Weights of a small mixture-of-experts language model, trained from scratch on English Wikipedia.
Size: 19 layers, width 256, vocabulary 22169, 56.2M parameters.
Experts: 48 experts in each of 10 layers, 144 ReLU neurons an expert, 3 picks a token, a shared expert of 192 neurons.
Training: a variant of SOAP for the experts, 421M tokens, 6417 steps.
Below are experts of layer 6 (counted from 0) of a mixture-of-experts language model. Rows are named router (the router's row for the expert), up (a neuron's input weights, with its number), down (a neuron's output weights, with its number) and show model dimensions 0-255. Each number is 50 + 15 x the weight over its row's rms, rounded and kept within 0 to 99.
Before each expert's rows: "gets" lists some tokens that make up at least twice as much of what it gets as of all text. This comes from a sample of Wikipedia text that the model never trained on. Tokens count by the router's weight.

# expert 40
gets: "2", "1", "3", "4", "0", "5"
router:51 56 59 56 39 47 36 78 55 79 57 26 47 14 52 39 25 27 49 39 57 44 52 73 45 67 37 65 40 57 54 62 47 64 56 44 55 48 48 09 43 48 40 15 38 59 23 53 60 74 52 68 47 44 55 36 33 35 78 55 81 46 52 58 65 43 55 62 53 39 59 58 61 25 87 62 42 45 31 23 60 63 26 39 42 40 69 58 31 32 30 62 62 74 52 73 46 52 34 59 57 22 55 49 50 45 14 46 81 45 55 28 45 51 54 66 37 42 51 59 66 71 58 50 48 49 66 63 46 50 36 57 26 51 45 59 48 66 59 72 54 27 41 70 42 34 69 21 31 55 65 62 39 28 49 47 51 63 51 52 23 54 63 57 60 47 41 69 50 54 77 50 44 38 30 72 38 69 40 41 37 42 61 46 46 34 21 84 54 20 65 63 41 53 51 38 21 54 58 49 48 31 40 59 24 39 50 28 60 53 48 72 28 33 62 44 77 41 69 70 67 32 60 47 42 72 65 80 60 51 53 84 71 81 52 75 58 39 59 28 49 63 53 56 49 60 64 50 48 33 51 67 35 41 30 42
up2:38 50 58 62 48 71 56 92 58 28 45 06 76 23 53 44 27 35 05 42 47 26 42 46 48 61 80 20 51 68 54 42 29 53 55 68 67 54 55 71 45 21 81 59 36 44 76 44 43 49 47 50 56 62 57 36 38 57 50 47 65 24 61 58 33 44 70 42 62 54 33 67 41 50 65 61 44 24 36 40 62 35 56 71 43 38 47 38 54 51 49 47 59 33 62 64 60 37 32 56 73 41 52 52 35 57 65 57 70 46 54 38 68 37 17 51 44 40 32 29 26 46 34 49 12 49 50 54 62 55 52 53 68 64 42 34 41 27 26 48 27 18 47 74 50 48 48 62 26 43 42 42 46 28 51 19 49 28 88 76 76 41 63 51 41 63 39 38 54 65 56 35 67 68 28 61 54 49 37 52 60 26 43 72 60 35 51 50 66 42 29 40 57 78 62 44 32 52 50 41 74 44 48 34 65 25 69 55 25 70 63 48 49 64 52 49 58 56 84 36 54 54 42 44 48 62 52 55 50 50 65 46 72 33 34 31 38 63 34 66 69 35 61 43 58 42 48 73 42 31 58 53 54 24 50 47
down2:53 56 58 35 47 34 66 22 24 10 30 72 44 39 38 72 45 51 47 71 41 63 68 63 40 66 43 48 59 59 49 37 55 20 57 60 28 38 54 26 46 30 36 65 71 51 43 68 43 44 48 31 19 53 69 51 24 54 72 57 53 52 56 55 26 34 75 54 87 49 25 65 50 51 69 40 46 51 73 69 41 60 72 46 64 55 57 40 33 56 51 62 67 79 08 24 25 41 44 50 38 59 29 27 35 54 49 49 54 44 46 44 63 54 30 43 38 51 51 48 40 77 47 56 73 35 71 37 51 59 48 10 46 69 70 34 81 41 64 58 67 47 80 45 48 40 59 54 16 35 34 47 51 40 50 58 38 26 43 47 47 50 59 36 30 78 71 52 36 39 49 54 57 48 65 70 48 54 39 41 48 51 40 34 38 51 54 61 31 66 23 27 74 29 93 22 44 36 60 52 35 38 56 76 41 44 48 44 66 48 70 76 68 41 29 59 48 51 61 58 48 57 54 66 57 55 47 34 47 59 47 49 31 51 66 65 33 28 61 66 40 55 68 46 47 47 50 51 67 18 39 32 67 76 43 45

# expert 39
gets: ",", "),", " and", ";", "\",", ".,"
router:32 39 39 49 79 20 56 65 35 81 47 44 47 57 76 72 45 44 66 84 68 64 32 58 48 61 31 40 44 31 65 40 33 33 41 35 49 46 45 47 41 46 58 52 59 47 37 45 62 53 23 44 84 34 33 55 55 37 41 64 46 52 40 55 71 47 75 49 63 59 52 24 71 47 45 58 69 71 63 38 75 52 30 61 37 58 59 36 23 59 42 56 61 48 51 39 39 76 75 30 58 39 45 29 28 26 33 19 57 49 46 33 39 59 38 58 39 37 17 32 81 54 55 66 17 60 45 39 65 47 53 35 43 16 54 47 50 61 66 45 41 52 61 24 51 41 49 57 59 63 72 57 38 26 51 49 50 61 36 68 63 47 26 41 38 90 69 35 34 33 50 69 34 43 22 89 32 74 49 51 50 87 64 54 34 27 68 71 42 63 51 77 49 77 66 42 54 48 57 46 61 53 49 60 52 35 59 33 42 40 33 57 54 41 66 42 65 64 50 47 40 55 60 84 71 69 92 49 51 55 37 70 58 61 25 42 66 57 60 48 37 47 69 47 38 47 72 38 57 49 41 35 48 58 42 59
up0:39 45 47 81 58 42 59 59 32 80 68 49 47 23 74 58 47 45 43 82 63 61 30 39 37 55 64 49 48 51 69 56 52 30 60 33 62 68 53 55 64 59 57 53 41 75 69 41 43 50 51 53 61 49 37 42 62 89 27 55 48 35 76 42 43 26 50 28 57 39 52 60 35 58 41 58 52 61 54 47 49 52 43 39 69 31 46 51 25 51 44 42 83 54 52 66 57 59 54 36 90 39 49 17 72 72 68 46 65 40 53 42 49 25 57 98 23 14 50 66 67 65 65 74 39 61 39 34 45 49 70 43 62 57 64 31 43 30 48 56 52 47 44 39 62 65 35 40 44 47 56 36 50 63 48 64 85 26 53 41 35 31 51 52 40 48 26 61 56 39 24 45 49 53 38 42 58 59 48 48 66 53 57 74 90 55 65 51 27 51 60 62 74 52 56 27 41 22 42 36 36 57 53 48 45 34 65 54 53 60 52 41 55 41 49 49 53 98 43 52 68 34 46 59 39 32 67 56 50 61 61 55 37 72 76 69 90 42 66 79 53 67 83 51 64 76 36 44 25 35 47 56 64 42 38 66
down0:62 41 47 28 67 63 34 41 48 33 27 52 69 73 60 65 31 37 97 45 52 36 34 53 67 54 43 57 68 34 32 35 19 46 50 80 12 31 31 34 34 23 62 58 50 55 62 48 55 58 39 29 65 38 47 39 22 59 39 48 42 46 51 67 47 58 68 48 52 67 59 45 41 32 63 39 60 10 41 69 60 51 45 66 49 45 80 43 62 53 61 67 29 42 82 48 63 46 48 40 16 46 57 53 54 36 29 52 39 44 48 37 54 71 49 40 46 61 22 63 53 53 45 24 86 43 65 69 70 50 39 52 51 49 17 71 38 57 49 45 44 58 56 48 40 58 35 29 56 37 53 70 76 49 53 36 61 35 33 59 53 59 47 53 08 59 46 37 61 42 76 48 56 18 57 54 54 43 36 57 34 50 53 54 40 63 53 51 70 13 29 33 33 63 39 54 72 56 61 30 56 48 70 71 67 59 48 25 58 52 18 69 55 51 35 63 60 44 34 47 49 52 34 40 71 28 35 67 43 36 50 72 56 65 55 65 31 70 39 50 66 50 15 57 42 56 26 74 78 73 49 57 63 47 50 39

# expert 28
gets: "0", "1", "2", "5", "3", "4"
router:55 74 43 34 58 34 40 72 43 44 75 35 61 34 65 36 48 61 56 32 79 66 43 75 32 49 32 61 34 45 62 42 57 35 41 54 61 37 50 54 46 51 28 60 44 52 40 36 58 50 55 32 37 45 60 33 24 63 63 59 51 49 65 72 50 41 43 55 25 47 46 66 71 40 74 61 59 50 59 33 50 63 41 41 41 32 58 37 24 45 36 68 60 74 50 84 37 69 35 42 50 23 14 28 49 44 32 57 73 45 45 42 38 62 12 55 31 22 70 75 66 76 39 49 55 57 33 55 89 71 56 53 36 37 77 55 65 59 81 43 60 24 56 49 37 51 45 51 26 68 63 56 18 18 50 47 54 57 50 52 36 40 60 56 49 46 48 69 25 55 82 26 43 31 41 41 33 35 48 66 33 54 37 35 25 20 43 66 55 46 72 60 56 43 68 39 22 60 44 48 42 44 44 67 48 37 55 15 53 54 40 43 12 34 59 43 66 57 79 61 60 45 59 31 68 58 56 74 58 44 57 74 53 26 43 52 61 28 44 43 36 27 63 50 48 60 76 56 64 48 27 53 33 57 36 37
up2:51 27 62 72 50 41 53 65 59 55 47 55 53 63 55 45 69 67 61 33 64 48 20 36 56 41 43 82 41 61 69 42 56 73 50 54 67 32 63 49 41 65 59 43 28 45 64 51 56 56 43 54 40 31 48 45 46 50 49 61 33 60 45 47 43 34 45 79 47 48 28 57 22 60 61 24 53 31 40 46 87 63 72 36 50 71 67 26 41 53 75 73 72 82 60 49 28 47 62 67 34 36 41 29 63 41 47 50 32 66 46 60 92 24 49 60 30 53 41 54 35 59 39 73 52 56 58 42 44 53 47 40 57 49 60 67 44 41 46 43 51 43 43 48 76 34 35 36 65 28 33 51 40 28 56 23 44 55 60 61 45 34 45 52 56 43 48 39 57 67 33 20 37 67 41 48 45 34 36 38 30 49 72 32 37 39 66 44 58 46 73 61 55 53 54 49 55 64 70 47 52 49 68 34 12 40 99 51 85 51 41 30 77 45 46 70 34 63 74 10 69 56 61 35 71 53 43 45 61 41 19 61 54 64 51 61 38 42 72 53 51 69 35 33 39 26 43 30 64 27 65 26 60 32 26 61
down2:55 77 48 64 18 60 51 50 61 15 71 43 43 31 57 58 48 60 42 37 38 52 53 52 47 47 23 76 50 65 53 64 64 61 57 61 40 53 42 63 39 39 51 62 51 73 55 50 43 34 54 60 42 56 58 42 59 84 30 31 42 56 64 50 52 41 72 70 78 48 73 38 74 41 80 30 63 66 42 46 32 62 59 41 76 62 58 51 53 65 56 05 23 51 24 73 56 37 62 60 27 50 47 62 77 37 58 33 65 24 28 55 47 56 44 72 50 44 52 60 36 46 38 24 54 24 52 51 57 34 39 51 31 42 44 62 71 41 67 28 31 63 67 52 58 27 66 50 38 57 27 32 49 73 24 55 39 73 52 44 17 40 54 76 41 63 35 65 45 44 63 48 45 00 31 56 41 47 51 39 49 42 63 54 66 61 36 41 46 54 75 70 63 31 58 45 57 32 36 77 36 36 50 57 53 49 30 31 37 19 61 47 30 45 31 29 80 31 42 44 40 43 24 44 56 50 52 67 26 50 57 40 61 44 52 64 79 54 19 40 48 60 54 51 36 62 50 67 14 35 33 49 43 38 43 40

# expert 38
gets: "1", " (", "2", "3", "4", "5"
router:52 45 95 52 41 33 56 34 34 72 49 51 49 27 73 46 45 50 62 50 62 46 46 87 38 28 30 27 47 47 78 47 48 29 66 33 60 50 51 35 34 29 44 61 23 15 53 49 40 67 53 68 36 46 68 22 31 47 71 38 55 31 60 37 47 74 50 45 57 42 32 53 55 30 44 65 51 52 38 24 55 53 47 45 72 57 83 45 60 80 53 59 64 42 65 80 43 62 89 52 45 54 64 70 52 62 54 40 67 41 45 54 26 30 53 57 37 20 38 47 80 53 64 54 71 55 47 45 45 37 45 58 27 45 47 48 35 67 23 62 53 32 45 57 42 68 48 22 40 52 46 37 28 25 44 63 27 61 40 40 48 82 62 54 51 51 64 60 42 53 70 49 56 46 50 41 47 47 57 47 26 61 58 69 85 38 36 91 48 18 43 90 48 35 52 36 20 69 65 38 43 65 26 34 42 54 49 53 56 84 15 46 40 41 41 72 50 60 45 75 52 47 47 40 52 62 71 58 51 33 39 43 39 35 63 54 41 54 52 65 52 44 73 42 32 82 61 51 48 52 46 51 47 53 75 52
up2:60 70 46 26 51 47 40 42 46 60 23 37 31 23 51 71 43 39 99 53 57 50 39 35 43 51 66 37 60 55 34 24 54 55 43 51 66 48 34 37 60 59 48 18 44 38 53 47 75 71 43 41 55 41 37 59 48 80 33 76 32 39 42 32 14 51 52 43 43 38 40 42 66 71 83 66 57 41 64 70 86 64 51 37 39 66 70 59 46 70 58 34 27 33 44 70 54 79 55 45 40 52 34 61 49 57 41 61 45 48 41 70 47 42 45 71 44 43 48 47 62 60 40 58 39 59 26 62 62 57 42 19 61 55 42 58 48 57 47 49 62 11 29 67 51 48 50 50 31 43 57 53 46 16 44 47 38 39 63 47 40 71 43 26 65 56 62 43 46 41 31 40 60 44 31 88 30 47 33 57 49 55 48 39 40 62 59 27 64 30 59 64 56 55 34 77 46 45 61 43 46 58 77 37 53 40 79 46 53 44 57 39 77 54 25 25 30 41 27 45 37 50 58 59 44 79 46 88 41 41 83 48 34 58 99 75 56 64 35 34 50 41 71 35 64 28 53 58 68 60 40 57 53 65 42 53
down2:43 34 73 68 56 55 45 36 51 41 53 47 55 67 49 55 45 40 35 64 16 48 44 33 44 74 28 44 71 17 59 76 47 49 72 56 38 77 27 50 33 73 69 46 37 62 51 69 16 62 54 42 58 78 52 60 44 72 36 43 44 50 41 37 55 43 45 45 36 32 56 58 57 41 36 58 42 12 78 56 53 67 53 77 26 51 52 54 37 66 48 60 55 62 69 61 52 49 59 21 77 53 47 74 30 40 21 62 49 49 38 49 57 49 52 17 35 68 49 56 33 49 76 40 63 31 43 35 45 40 64 61 50 38 32 71 44 42 45 18 36 20 47 24 49 29 79 40 25 39 68 38 62 55 55 63 35 25 44 45 42 34 24 70 54 48 70 36 32 65 29 55 45 50 46 75 53 44 49 58 51 78 53 53 52 31 73 38 39 55 22 44 69 27 65 45 51 67 49 50 38 54 34 29 69 51 56 46 61 57 45 52 25 52 53 74 39 78 76 75 50 78 67 46 29 86 52 30 38 68 70 62 44 54 38 53 46 55 28 61 55 60 67 31 43 53 59 74 40 56 75 60 58 50 73 55